From a checkpoint of a small mixture-of-experts model trained on Wikipedia.
Size: 9 layers, vocabulary 19052, 33.5M parameters.
Training: a variant of Adam for the experts, 539M tokens.
Below are experts of layer 2 (counted from 0) of a mixture-of-experts language model. Rows are named router (the router's row for the expert), down (a neuron's output weights, with its number) and show model dimensions 168-223. Each number is 500 + 50 x the weight over its row's rms, rounded and kept within 0 to 999. Numbers have three digits each.
After each expert's rows: a language model's description of what the expert responds to. This comes from a sample of Wikipedia text that the model never trained on.

# expert 29
router:548511507490495503447521458505543584512484458526525480513452475486403562558523444543506502458512567399561491511526605541426524538508506533480495548445501480521471535546
down0:452496510534564445497441520369500431595518395432419505489500491514497437516528533532463498483516491514473561533528473532424505507528530447559631462476519463482457559503
down1:542493433408535396537498524545447648517477616524460465436450480541454518478387616550567567477509440615494488535602515442438424594533582573512483514385467496417508488547
down2:548536496493509447562546459582486489505560532437523477590528504554452467536538510491519592452557540484505533479494575579462562465494507524474524436461608454491446450514
down3:447549571442500477503522488543520523463494506556509509535475446444461448438570457455536416473485499453514525456445594453435485427520506498440451550530516494523454446455
down4:476497505562449447520573589501529428486489437487457502438522479435591533561515466551414460498568489480455547506571531462539465568525538514489491476476428596404545502503
down5:457527540500572519498420458464453511474576504536438437432478578547524458505499458519490483533483438527516453483459538435474477456515447507531442417534427461520573462566
down6:562474569445481457502602521467492580541498492510541562500425410557417443470513473544455541437483454553529473515449475557519539457419603511476496466498561466409474477555
down7:510554404437596567480506458501581508435517491484513419473439454421437443407486543458462446476527557356462543390554576502602513400536513515533473584421507546554494417533
down8:469475436464436499436551624559486500513520409480475464473504471359484494417492511485529551583519477454406489569555484429495442430522465501508538491467459529498454477505
down9:467493527534492484502542427448466530468418465444436501411567623468599475512501490540437492500412533550476410387464522466478453504392386479555544523592452434515460538489
down10:543515580489496434404509572455480455503549464548483490550533437523458465499544433537523535570521476452573582535452490558439578485518548488505452445513498443581451481366
down11:517528525553644556418546363533544627548453486430537560521479595559579454506494520461499504493521504528538474558432513529503487472520440500459480449498405551536431481509
down12:516498455507478510552569464547607492504524507498517462442493524549505436470446392471509484490576574483550484492543409414522477445438364473499466378532427538489406566554
down13:589516558504456327567457545538536398517406487590582427520459452506448530493528509498523466479522481366474462499531485557454512490424552431532485580448464459533534534510
down14:462555469536540463572491577439481520483531584490437496430492553488519448532507498426571516476567473501525462441435526512524517445587436512577480433464519487482554525473
down15:416480453475488454465580578521577459485486541583475502537579493418478489593514523488458468456495502563484400426503440524622494490515542510509386662577495530440519482518
down16:501602423537516526434525519495469556518548512444529572514504532427451624530462489563450529446534491548504484505540405428472536514517483572425447538549430354546572524483
Description: Particles and coordinate digits. Adverbial particles like up, out, over, down, off, especially up to, plus digits after decimal points in coordinates and percentages.

# expert 20
router:546456500509434362386515440515507581555503508538485481483529517502418433491464500524460437468453461594550522492496495389531570432400452428511568457551472515500525507575
down0:534506538586525476525486500502451477477445511478478490495552464513507502436474565510475558602485411622520552443530567447526511519399591424508503481523502506484490552474
down1:459429430460530496478483422505479570594431502553428450456518456514504502532540579463548565392476466544496534530516470437495572486550545530645507610474518552520512497602
down2:579536513403483458536503464523522590531556483491604499590460564493611521531534564513379570507508480568570502494522574551462547564515536532510500528486467459348500524501
down3:465529408511535435469459431436398483443611465406486506487490512507502536523413529509504539402489522498493495527470537501456482502545541443491504521412486515398509424520
down4:527476547425533509550547499411510432567479456497466559499467444534563576558485427461507536441493448496484413512494596670520549547504531476464478518477483510458550461588
down5:535566510534549468620514467474547560446456447476525503525483440514531467543455540497521469583444583521416520510589454520532408427569544451484560426587511550537471474590
down6:454549476492478540436492364546554546571583488479478499536527485494640450554482558507506553487514561524643584498515530450512474581518518461518545553575614434462491547522
down7:518467489545549489492557500481558510384522470520493412489464502481529473570502448471472619415441486474544576538448516494437564450436532515345483437421454440459476559413
down8:514484484448600472448570426508485535419487569524514548502499604421503617485486558522482521406364370479544568485553443550426514457529487507429481390500572481343541497507
down9:443585457495564527554530476501532621446562499478531497540518610439412538593446518522549520442541544482493460489536540485485456470530526529458453548473492471477443518500
down10:466595545584485473543486442568440536573485481545517511477499623530522505529532505501630516522418502519509459453526581435403489574458456558510546475418441532584537531520
down11:519429562501555481466458419461483508549600576506511526421487564505511510530415463507444539532512560492525429469422470484527476577380500392466437484464489493540478454524
down12:494464552495515514499508525474462560463462516468482434495556458531584514480551473510542460446481517508442542448544471433419546549519415448452480483584483545554502512485
down13:540524525531478468522516533427406546493655468513578499537406476491430520525488476604541510458488517481432518548541526417507464457628479472516509563529508483502420508446
down14:549451496513478531477570482554510451475478457494578590461436537510568462484554553467545435401467487437486463534451488540478528573438438529535545440534481499555455452534
down15:484505450373517406456462498511516525528531440574447504404487415569473485469500411409441498475551588493452506537453467374443524524590441472440438543506478533537435589449
down16:554469544517650477436519475543545480480507481479491465559545505502534515476525578595520408487536457575503332423498461567488453558451519519446469489548533506458530443536
Description: US place-name commas. Commas between city and state or country (Miami, Florida; Washington, D.C.), and place words like York, States, American, City, England.

# expert 15
router:417432470527457577427499502492510523503489455527444533546543463413512518667477462509529353492573514408578479490488530452513489517474530480550554578577478541556551544477
down0:533499536418471520449499462478466422506555505392508512518506519537457576612522564541444574463506497489574504498439472463583519506485586536454460454534542517473453442468
down1:519474555512460525443426517537543501497544437411470518546494462467539604627535480488525514495518489433575462547528420550486470453465523510479483431472424401455466540636
down2:438492548488456410417511519526456472603516449470551509588424552453501484426486464428484574528508468468570451465532496519561477535554598413466491490422571491592476470457
down3:537423443524505481487438482533551575597461517536530434500509417459485520538502489498449538494514463406471584399540509552514505489471542605602503440524478546497461494495
down4:439514474457564492461441507541432567533449571411508480514619529576509525542491546559500458433551593543569513483432606526580492558503510511553589547489467477509491510540
down5:588494578623465554537484460504513472488453447528600439428515566482544459527526583435568392499479524529540557507549525563564440492516467490532465555545384497491479380553
down6:435445402465509606492520561517403431501509403522490474529494558509554465497441589542491499545505531544532486503535512399494492546483489465469485422621449483530484497491
down7:522493496531482506473524458461528471542469429501469515594533517526514442540452507504397511544480454495530517507438466463468546477433516554462536529529446537491575579395
down8:538487414486498538420507555551506445527489502597428494541436449624470438486498536523493508605437445655495511591495565492478445469541484480475594512450452506499486446529
down9:488465593505491537528428517462478563490562424466561555461543522477647501475448424478525572455498544466645481590489456491445542504478542483448478459587529447427458597502
down10:485508569494528529490429461564480550545579518603562528451496469471459556535490483528485510511602514505574428440491439540513550491528435511457468439392586543467501560496
down11:501504464398466575480498468510511361488442442566481460595518511547462524507574438538453531518473523547500613529491466455520505559477505498530483432528571393489508568505
down12:506478501437528474449546575591484528463591495612482504532502476532556480534537479551492484481503467433497583528447569550493555521483515544513474569489513494477461518468
down13:453563504471489538503513426438588512499519618519521503497571546492524474513562529529497445524516483531480483511456466479521534409432430464518492454502523455458553379452
down14:509450454471581537361590557442403549603460485445493554552497490514469423499561519556415477475530502458440442497513433545500465538541586551576425556577427496480538487498
down15:535531521527606517482498449489493565615501561532641530495463480542479491544575523511512459554527544496426499410597544491482533495520451547500443394493480507467553480438
down16:483478511445533407474540457525548437500472500478501460483373431473435502529533469455446597550514560513393476501485480432590494493477491434565450470487489465543515469459
Description: Section breaks and headings. Paragraph-ending periods with blank lines, == heading markers, and opening quotation marks or by before quotations and bylines.

# expert 30
router:491481453469429443479507399490536549596470389533539471530587436491581448446500445469439496518566543632459496490532562479521531441576541497545500506455555530469615457457
down0:589537435542506519443450571499477504495509572480514568395508467584453478420409467439525483487547410478444467593516451533505464577511572493574480464487508611503485513528
down1:471472523518486560523496516543578519551493543500494520470534449500449489523499550533563530553570517541581461523519441473449523548437517527581519485431524509471462548472
down2:502395572437542453490449429511530475560510543528506523507520533618559521437481442494542532529458459481495476493489573491537522496477516477537543552481439496519440499519
down3:520425608552473469544525526547550442430551497449555430444448585537447459430544499586543393488425507454543486500466471571471514459448538531536499422496423490469419604505
down4:584543517442469524533417438556558508531493472515498512520566477532531302530505448518503515510542564536477504484530656428533463451482507478566474571480506473502522530535
down5:454477323496512459458490511531530543511470543490446588441518497551452480524452548566562543413534473505472507493532490542492581558426437624388453470486470547466514519551
down6:496455456534449585417463512519540579543441529457488508532531515596475557426441523467548445493465474455454524494497543459511534515453480468540448521513535550456550585503
down7:473449564479481491514503499550592536556502469490473509488513478462456652530531540455444531548540587551550524523578495502601522602542549474537542436472502530492477507500
down8:484563428503465463459435457611506498432526446569474465378423441519504485520527549530582495479556438461522516449533532496432478538517467520440577540472454482424503507545
down9:547534532457494474523586447512491622455557492437512479481507450479502474396483476417537522421482438534523460453475398533455549440488499493591412499532463476518446505444
down10:513484443604477434490607503496524538524414503527486470535470532538525525516515501487517541583509455495536439528489478532515443468515497402586437480591488428460532431488
down11:547528521517473564468535499494493432605535457513551483494538480516538588502535573533501484515501501494457521486484552434465525420462463466556503448557534530465569499551
down12:496484477491455468464468452549458551514445535554579499493414481592480542481520498460465470485489527517478530579541511437589455547530571600484614525491529547520411509534
down13:480500524574603552555416481505440533510468492520493594468499465549554600397470479478442492535522570568525500449544488450537428481502440435464424512461482550489451550482
down14:472499478432464488483475484551469507538545513518463518482460443554487525516473470420403431464588493497507543461466483522534568550469474516523497466434583491570479362457
down15:400513493470539569511564534451506539542534519475556511511515459535505444627496538534512371581500536436537432492401499522426497502561585436571470591331469467436514388470
down16:497584466505446452582493569445426472521508522571511468486445492539448480604470448556515586466490557560422488525597511515482587546520555370502461570492516659513452554486
Description: Given names and infobox labels. First names like John, William, Nancy, and infobox labels Born, Died, Location, plus capitalized name starts in lists.

# expert 25
router:527490471550587508515519475599464462532507482574549402542551501475475425374446474485514565576403448518464559488460454480468458485486442423553541494481536474510536454509
down0:516459518486526585503497460547590498422473480474559473563483516552510489558439423516514575500557558472526470413493417563493464451556464448564532528504514513475532501494
down1:457495432476535494508407488483556501482465589464531534493385493518459421509516592509528516578590394489513523598536592425513595563550538551425463502520485514487457495531
down2:648461541521502526495446458579513432405545442505436494450496550572517498497554434576467415532525465627504428533538550481460473525518534440538422491627416499553618547596
down3:437450470534410412578504511588500489459495543454482495534491523487470522491610492428466479457487595493459541491462545502469537519495514615496570545548528562516549555458
down4:562600517485554538400540502473506479488524506454493517610492497537509434554466574509502560510487532437475496588419494430475555548416554527549498468497453523455505526466
down5:375483480427503448456502397486550465495557518545443543496468544539436482534537572515449448472403485433531490579544561477480506560498512481457525427535446500543545430535
down6:484448591466497497538526547547481496504455416469474483457560540475570489507449476431496521504515480477415568486480553504551502599474453479535511595436536451501521392577
down7:464479457466517507498547489502515494503496543504447450426467536514549509549515475498480484475469524529514551574578565523519563552590542463529540494468587438509430433436
down8:524486476458596462403482529468527479514540463451458507494474429573639449506493524520491442439457513548410466457534442472470514437539494457526550443615524522510543484533
down9:478489505437554528470536462580459462556570462477472529428508436436526466586447571447458443428477474444503455598498580534493423558468473525494512492481506480525488523491
down10:471533519623497589500387492408460559582486498490597505553449470419484534554531510558434432464485462529488507533476451462454445456563515452521508514510567513482538492461
down11:550631505512494410481532501472533368578564592446470494479544474559494447444518527410464435478514483522476527470481510457476469497523539540583423409428475429547518466504
down12:453451422488451501491480447531454493560565494525562477498526509577504524388483465520572545465465545501440443417449414556436512446454493502369569510561555454521506419451
down13:505531512441530610584440554414488584511441493561543534509472482372532514500488444465551603470489522521492454479527452438532474553516565465552503430575549531354461579490
down14:501522465488423643456411476481506540484467529505469528503495595366530537450585443471415514501461577546517554451439432460530415463529533462479495486463450506512485494442
down15:501531501505409489455587507604573435600569532485466539546552489491590522561537567494545515499452517463434515542562530403542517479484527483476489476442508501473526608427
down16:453556466537422441465567466355551449508555533500550509577479519488469444509440563409527553445545429505485525508453452637403511500621514488437505496496428497512448470477
Description: Surname and place endings. Final pieces of personal and place names, such as Pere-z, -ford, -ton, -burg, -son, often before commas in credits.

# expert 23
router:572491508505520563441556448541607460459507439500475559519500455588496519549465474501508547477509473555535483530509507571531449506525545506557474496459423546550525460524
down8:527507434404422451519495489486581567474530438452442406506500464513429480487525480523463490493543535570562483582607522435600460562432500462441492580539524472447465488457
down9:620438492474457476461450513503527518488477438522465430570463578529401476448430483511443482508560430450613601559433552473527457537458509405414502451506487497599481528520
down10:521487509499480400518517517472560431458528505483446514485500544583449393487454481542486446572555563434543479501460458465520476470413553485521467401460471552483533520494
down11:532522476529500467535404609540471651475381472432522511489433423444469453466484526471461516498417573547500470503432466490618454447490508507485462555455565558548535487484
down12:467532512580557486491493455530530484544470533542488552476506559479468432432458550585440507529506465505553501539428429480482504539497427552512472525454642424492507554452
down13:438478534545551527426440463451467449598456399566501520519517540610546448452454497587528544496491532422487479550498424563508430535533443473621491441411457478606510487449
down14:487440521458476512586489546484545498526555477566481586568440494478533607562447366512415416485510509533487505514474467513509525428497446478503455411521535415518461490458
down15:435549513613492424389449412477537514502535506566515536455486502512483466542522557558540380534531480471513467396446520577504486517453549554538428565470425441480562585473
down16:472567485479568456551448527535495496546441478504474523567530444528483428506535512444536478456472553565428596573515537479562593460494483517500570476508543517480538524591
down17:497528455542435513473527553491524501526575587427476485540580474493384486462493481476507499429396534540521572487588522507484513404549517525488495533474519483527471550504
down18:497550492452496595478535488486602589564545489415497461524489464413552551488535528568482504486504493577443587544511532503537501515555413510535406557539566459484486493517
down19:531496445508449478488538509482526440449547363549427499404601429569452461492559544463536460448559522456547511512546589510505456478445519433487476505518549563538474521482
down20:479498511529547526477548440424469513541525447559521548448595563578454525403527479569484490544575549477533447628484547552487509462492538506566617401471475470500546449520
down21:525459530518527487327527488621516476401527506480452455505509548574435481558547507468462496470445421510462512457492397475577467559427511495447515374518472521582586542551
down22:516579559509517537574403438497479519582543524416566531530535497477579529483538525435467512511468510493476558524552487560461415461391507484516552479551512616484490383533
down23:493584515443471528396446358461457515571497499499521491478558449460576527540534460522526546551631445404549440555508540480432493543537518482468459511562544428421441519463
down24:530518489500532540464474513476439439478420522489523538531485469563449425465368474541417395408378502424437518438472502492508425541571557543602476509576483503523495459480
Description: Adverbs and row ends. Table row-ending pipe line breaks, plus adverbs and auxiliaries after a subject: also, only, then, later, first, not, would.

# expert 1
router:506465464364559517493455618482435540460507589463547552453504506420481600564492492549559590533559479510531534495534536522489508528536450508456484496438523464534549425468
down0:511499562492452425473469604532473502513448488449548523506524508471526467422498494475486464528520402480564563484490555505506429554519575460398491434498584582424402665530
down1:455522613526534482320625506556472460449508561403459523396534450569523576497464539494334517583523490494525548534465522510456424552517537494528553567540515439518452563498
down2:533388577421469486517450534411570535453451520496517581566462512478580471487343518448526547514449521471559498487526534432483577466504537409430463532516478488366414614512
down3:498531530578487596525536404545485554559513588444554452445543504493505514558538472582462491538492531505514448413440508454525494589557588455485488411539502472465438496472
down4:514466409461526457539460549476404538470570442513481476509503530524518539572539501477538588577602454506486625516468477508500513523454560482463476374509473451525532509532
down5:527500382506468508485633489535456486474507553563464496617506411464440542505536552530570498506501492544575427462529474498535532448468466449498548560524467534480452467543
down6:557465469479563442462543511589482490478499643449529441472527461548534534479473491541514572516465487421528497472574506520518586403469494530539444491552508552507504506475
down7:547509431563534486492595467502553485502535562470547434503546449473505491485507534467548548442435531553523610529481486496517518406477398507438491580486491534432436504438
down8:516530533456431471375559544524589429505568561435544504444524546510419437478582480572508531447521528430529486469501481548467478513472470586522507509395406459506609547513
down9:485538508500453530516570558515550488431534502564451495510442480473489588567503502489544450553509478381447463519492513348553485445520573471429521526467503510464513546462
down10:463505504451459499488456531521507489531431478587486496489493572584480573470544468422480576514498413544522421563528446484513479598529524585536487432552531438462472543436
down11:552482485506566527497483425541488521479510480490582483480524588529502444433513532416609579553565462514493557485476466506398475535481500548437440586446457472380504501516
down12:514524436432521489542420436536566551488547518522450443499583457646526442473419535519549502512549536489534637632448476523436455636465472529434543546515499407470507525543
down13:475499401524580467409507547497470422554549464506516401508463516445468547521555505492563468486497459519463510565473495466455533523556604518590510472486491428556473473596
down14:476550540472466471482452559393396534440513535470601610504503489443520523494510546490438485428511489442516406477493540438435512496527520520488528584514532558518454532435
down15:451493484471412575437598555474512537467579448545493579602507513466482484461514426518446508476562520536431473411414429506516498489541537573500529454543425480622528445534
down16:487556471497464503549363509527484501582419573595525486482487555484525449512566593473430507371496494466537484526542488501405526521509523498531490559544447563395511556541
Description: Infinitive to, conjunctions. Mostly "to" (infinitive or range "from 2004 to 2013"), plus "and", "or", "through", adverb "-ly" endings and year digits like 1942.

# expert 3
router:573517492551466523417520485580482497484439533470564468479468513547482519598505555452599531523463502452492466581452508612550538505477572541451536558537461474407518445487
down8:477532505484630473585473471451536531487562426512536474635443512561464497527405436471460507517474390502458447469502471460404571547487549464513507522561535541535510496518
down9:549443452518468534477512473545513470501435426446540568540503525560428526434490559525550480468526476511424505503519531556463525477473553413549474542563544523459427545450
down10:485463580545423557397546482454514479505507426554501504497522484493514513519532497494379633533582459561531516532560540418402566586531478542536507505526423500550500570479
down11:456415490511456531592440447400546552510433627484555550527500508519514549562458493515473560501526494499589431533471522481549515466468408531495519532513461517526515529584
down12:385415596459422523511513502462486512470493546478520553509557539506481557462510410496479494544449461395509468506496434501466536513465452480571522447548569427539489562528
down13:495478474388548546568490430506491383509566461476544458491423508488421506586503481464466491524583449577536618467508591485502495486527487619559484416491572466605478585514
down14:521527494490456487455530465477473482407539559496525454483465481467577511406485500517514442474464568518462543527526537446494535508547535438436548518456469524623537528517
down15:505529477525500545477486538513438406476513554564481463492486466562497511459548504491549399544552462626496492408462475496420572549441563524532513503401485479612531423484
down16:475514469572431503519459429459487586385485531505528516476518555463595434499497477502545547641527602596502473507406521490413474492467525460494451507496520495467514565439
down17:489452409420516515453479546566531462525434489475446558503498535483469489522519440483534607609438513489562541482575477467473456483446509521420541449462573507447487490380
down18:454555539492509523560532485453516625503530476522492505479510513403468579480473474414486435570539484429450485518543487518494434475481411557479454573559398552427505445547
down19:501499480529504528422497553498556471508520563560493538526492425470487378502396509432402378546488428494499480448544474393474573522473524517491540558448440463518553506503
down20:587494508524465503539548599582434550549556520491538519524538513563496494491514506577398432505551584516399438497545536564520550446517508455457375447459537522443537464523
down21:489597515562448488476492428506527547513565510660434472505473493422531501503496500491437496447361533506537506505435395446492488561447462575557460474526478477469555410562
down22:511436491497448528435428457388534539467583545644501534544465504454559539435576530449472590504531463521492559506601467556452561473466453483546441566533466585528560527550
down23:563580492471561545546535532436453513551551521489499566546480495493619495541518442320445529508526387418521538563539542545518424449537506537482514546574530516491583579483
down24:509483477561438538496550500491468555453469533459504606548497520538474505421528540515513448551544523503508430437498479511542464520500477495473528436509574342518525602495
Description: Prose function words and suffixes. Running narrative prose: adverb and verb endings (saf-ely, mut-ually, -ed, -ing) and words like not, but, so, years, more.

# expert 4
router:428570585445569586529441519361474485430484481547530561444522506577572580535537454492488490536517511541497501458454392511466454506544468516458439520518522433573459526596
down0:535458561559539534549545496452542543499428516432481415492488542514548521494474519468563508408508521534506513581515459506519456415563438532584522494454472503506474572457
down1:563477494502498531546433483514459493477528549485450563471588525491606446441565472521501542475559517556510422479593459398498508524526539523551566445462389554466481507479
down2:430468471484546582553444444469438553495478561467545524520587502538416412480541512532494469444529582503598508525494557443509504435529525562537464586397488554491519508523
down3:495529526479522384459528609500482379525558441472563485500541437586471484515514535541471538463507590565478543479479600480489559537569488495578507501427505464449585527475
down4:607408488527445543436488379525506563538391487544452517456576504457535440462483473566544517568534554536541461366515559508498438492559478456527406528515486491530528499515
down5:470410499594518549547577563495501538542493539591535469528528397551452521454467511415501534594633502560497445494447526500560526450485504442602581476544510451443471480521
down6:500528523472578497553494480463451468490505482489529462483492537596471497505447507531525502372470502442521496439457541427556512440495524586506458559378390462479587546501
down7:524498466485529533541534463400513412432493556507463456480531509441511441552502548537481445490374561572520549564466415532680419602530436499468500468558500504469500452465
down8:546491493494547507504460602548452488425449520459479519486435526510558601559511561510523463520434548489513448500530496534479473567453445456468525512541510512493448547536
down9:457471525479499462523520555566493438483557504531501448464415559588489558415509501401515513458582395482474508568448546516565373570492489461382541434563512484552503506560
down10:537412492574404506474568498575551419453508499449476477476435572439385493577517540484447528480546453473492446516508495477471576447462479531536555480485575434555477542484
down11:502471549508512484511541434538464486515442555524469436487507511465541472562572520571437470556424513524501453510511424467494438525463458627538507451470430471524516474485
down12:547461442522453478462513453528429368452497454514551464553522572525518460545531506530445462452428475522483512430568549511488514512455485443536387460480535443469549485478
down13:504497522476556454472490518479536534576447578459600405510431378468510527507428494387519493464488506470417397460444418545527486460529508527534467446510544466441469521549
down14:462509468445505467519552522498406483455528625504460480578524441462517422536562474424556480584551485519550496471558490533439486519553584526511483516563479520570473444587
down15:557562439500534473489396455531526501535567486446497537436424491502481480541475549508499457414509463533489592380431481570478531537461585529409491534510528510446464445475
down16:496417438483484467457467490478504519519606502457555490533502484611414523558477523491516487488518551449478473525459470455480520482456432480507568597422534466456432415473
Description: Mid-word Latinate syllables. Interior consonant-heavy pieces of long technical or Latinate words, such as inc-ub-ation, cont-ig-uous, sym-metry, cent-im-etres.

# expert 19
router:509487462507477484558481493476502497495479604551476502468493558454503453394505458513473503579459426495460565466517425557468505511557453475542476457492547495556447493525
down8:459555539550512485451435465497436488522462443548476466530508630516588532492488549435531574498514532390441556485532469527528587485430379574553439479473498497496479533440
down9:508486463541499453512471526442581426383578492437510546377490515501564408371537515381453497393463455458503478541518457491463442486380432532502533507529515566461463460510
down10:476416519579441445502498497426461505552551548512515477494471437538528445564483544507454487559455528548502575513492552484561513500543488651448502471577542499384415436528
down11:525465491445517520439441445397498483514491460497473474509554467596537448470484482558417547456463463514447544446520433501521517539527471535445519545456480591480486476500
down12:560556522477545440483458436512514368510484606508553433484533442515465476510527548465448517554498424544510525579477481551491570535547531549521491555519454471496510433549
down13:463464528531529564556389621535550498554534429509500574490427470473543497499501526470487509480510504461502468439545467489464456420495472547554419568554440535483583587501
down14:463483467448522548625477569509463467543515464527475541468556393457419452517518534576519443451469476434466457439486504508523521459451531499453587456493451521636457450502
down15:530502548484516548462460442607496512498438432525488470462360554472564544496463472600467484458492466541517562596503525492474506513441484443510593430526472407539498458492
down16:595459502392459580527548586418478486582460434504498459552448526599471496410616495559562536540445548566492462513541472553509478527470487566447460483511501453563545592508
down17:505563546567472528452473501566508451426495521525535544517398582509416438556407562447538497498583531427448577590553519501464443467452507532572565508508408526578546419532
down18:550630525462503555594451531457481497480484611456467483534483462573502467549496442482468428511559327551489484509511427500492421488454481541537487568449560520591527561521
down19:511439459437489485453512456483531507465471446489458480480537573554399588552474500464431518536537446516586403530452491477478490486540475555468439474566515484505532437490
down20:498527486413498481450433528440507475544476415462452621530457496525497529562484530550448492504466513463485420538439512451506570508424525480487431539511532476537518461466
down21:461518473522483580568482466550407520486487467558476495524463410423477514391527503468655546587530501538567526516580504557537524420485466500533487456575536566634562538427
down22:483510503520571419452523676582542392505536517495418468467512502410474475482465479439540422486552552514511440506491498474527465517510537521524406535477486451495473529514
down23:456512404542493461566503491504394470549490519559546500571444532548524522531480511473505600522517565438524488475486570485483428443552527453418523472549557448438445478534
down24:536516637569536576550537482514510478502443436489529586470529520432503599559563523437466552515553439509522571464509453488494484495443454463463486393531486462477415529563
Description: Odd bytes, short consonants. Broken CJK byte pieces, invisible marks after map coordinates, and short consonant pieces inside names like Sch-l-ademan, ty-ph-oon.

# expert 13
router:441515560453507468590536542594461450498531599416537503557454629455568502383500490428490502411386503510494526482559397502480464494548467454553473384514510456536545586492
down0:516584440533485525560488462468545463510503468473459557464484480487602555523457474517430465436523562505517456544483503442508436548441409409489462450446460523649557457641
down1:465479553463493534587533510519480484478432412489474496480465464590404487484587471457517546503473468612541541500560462552527493383527600477493581500553514593517464522440
down2:569532504564502394464475517447520484442476467502486496416492510539399447486455558405565503537495445513564508572467437587512398512535487499551589503500391570480510468541
down3:476517530449474514443473516540535488494481606410578428545515471518507583459533481444440561467488501455458566471566479452494535474534490543472479504459446448454496518503
down4:470436578516434552491456493500551479507497452426469558613450554475481453434502533502500508575534506543418453439403529541492565528447497498542451607428485533427520534597
down5:398478513543516484520496531416522581539519428522476437611557454485539553530402430548478505465450516521461543491519476572454566455500434501541547478564487602460457571551
down6:454488556579467483470486512492493465514525575400469495508477456467514502521452481489430427435379427561502609518467545464575507498495540433477409329556495417472513437553
down7:458436498486495445503519454483535463567473438542521507485548459530454571576545455594546428640563542597390549513451523461417520504479496466536506556482640506548479548526
down8:555503506452621502470580476503507467471588492468483499528508486527519534501490518608453567514425495503540498505514480523494505465534447531533391468476393489504461516577
down9:507528482540467585396546440558469503519514535526549552520471637572513459570461431496510470519500471452515430506478537495577609489572580597492483424478574510475501534566
down10:468502450520564439478542535445495558432536487450482435572506468522468544494521518415519356544407429474439566518416456481539540524473579547498557499582512503390492441427
down11:509513561543437480391442450596528484477444536471405487530539586499384417520439497583522516552462572530511398515573566531546601452491451532512531493535588511410551421551
down12:504495508508520441510526536478525457439467578528482513446401545551452459477586450490524466569603576520456438603488503442551519466538545409577500568580514502436527459470
down13:533511511500503451474510479568559494538494437467508487487500468423541582502467514491525487445532526450495554574520522444509581482450590468415458526545449543538543556527
down14:454517585546500330439467549458438494465504525534604540507527534581497493514585562499538491547444444489527466451426553489463499450504457534518489437509504527503501540415
down15:535447526556420570598538501488479552497536519459476441485416456531458584460524453546394556505463568571560498391444502474517470554577541560463551473550511556594589575483
down16:552517603443515526525544445523496463490542404496495550415470541535450479538513460505510398485419527400513514421505521471526452489529543486447414533560417435520503514528
Description: Vowel pieces, year nines. Single vowels or short pieces early in foreign names (E-ur-ipides, E-ul-er), and the digit 9 in years like 1993.

# expert 18
router:497507519453493500478525571492570533451425430386506545594532430436518565539507448547467530449563455421507531562520472447556529613591626581433488582485454570433495495436
down0:509461519414472517484396466440556431463470510473502432404509462560444434500577510432373421466438509485489490519509441486567391435486462338435548507500536531538554447565
down1:482502541500481540434550561475453436544487492459501553468547516578469453540540424509494593423465529397500458528526474502532493561577516617468498510511516503571492510426
down2:540509519389455481476510441527544469499519593525482506512485508587441513554489425440578477467591589456488471498502510591562511510482435525484515514473508400628537515525
down3:415498486515516576445504491479526485547520522616538608435509490547437620547595538460500559537482464425480486535546481467514489545521501422476504487468532439471454541431
down4:519461516531595447443566481472494472633513463539504455488457502464530429443458477531481561446526491461490441548572503504507573537560478556482502510537443494545565476472
down5:433500523507464607523475531460502494548541510466466510569539448577517491498510503496563439578507471453451503494478550456544516649540506477445517566538449462382450473406
down6:537499404435542464489563489505488600489427543565539460596503522448507472520547501559453454532458499567537471531485661522542458497453420484457448552492439487569452496467
down7:453497494540448508443507461436450464541505441573637501490496485627404525535543458403448487599462379482528489493541449478479486461466548456485500444489537531606527438462
down8:508446482488467472520550504557429478432451522557567439484425486513512424527449458536474469429431564596526534569496437457440551583489525589472539581518484496502465471489
down9:542521474500460520543402521511460518455602493513466525576510449561498472527485509499444531547549578523473562458461519514520499499523529475488546583441577516471481516569
down10:497496457481501447505577480459468549455529548511595541549515566442505521452507542478552562528480516491551385504536469575616483464507541428604509485573576505486447505424
down11:534455505472565506520553493586547496534416538583477549456531480417509469466506455491452455414550579506444521472567384529497607420517517500478444519486494508482538519496
down12:541456497543500471582501430500568437520482453450508539479451561517479452471446529504462501416419468501492441538531462505530531414446451513575446445560398575516459519481
down13:450459546473454544611518481445404437528554478548525560485434474520511552472427501475596484529512502452445473554643516508550395592434522430499511449547455492497440521527
down14:394526533551443458531459553515488533417551467486435409447554497583399540498610471521486569521531500517413509528595459552523473496513455459463464569508482474481591443487
down15:558516490457546425534553579403513504560451434570553437497475523463444491546590430487623420519536535555459504445525527534411506498520578447514536504580480603487536535531
down16:474510488485422556465454456465545502488546538512490458479454419438564529546391447493533423591486554588533452427569529527556480496540484473334480413564572541458528519488
Description: Numbers and See also. Number words (two, three, five) and adjectives like short, single, main, and the See in See also headings after tables.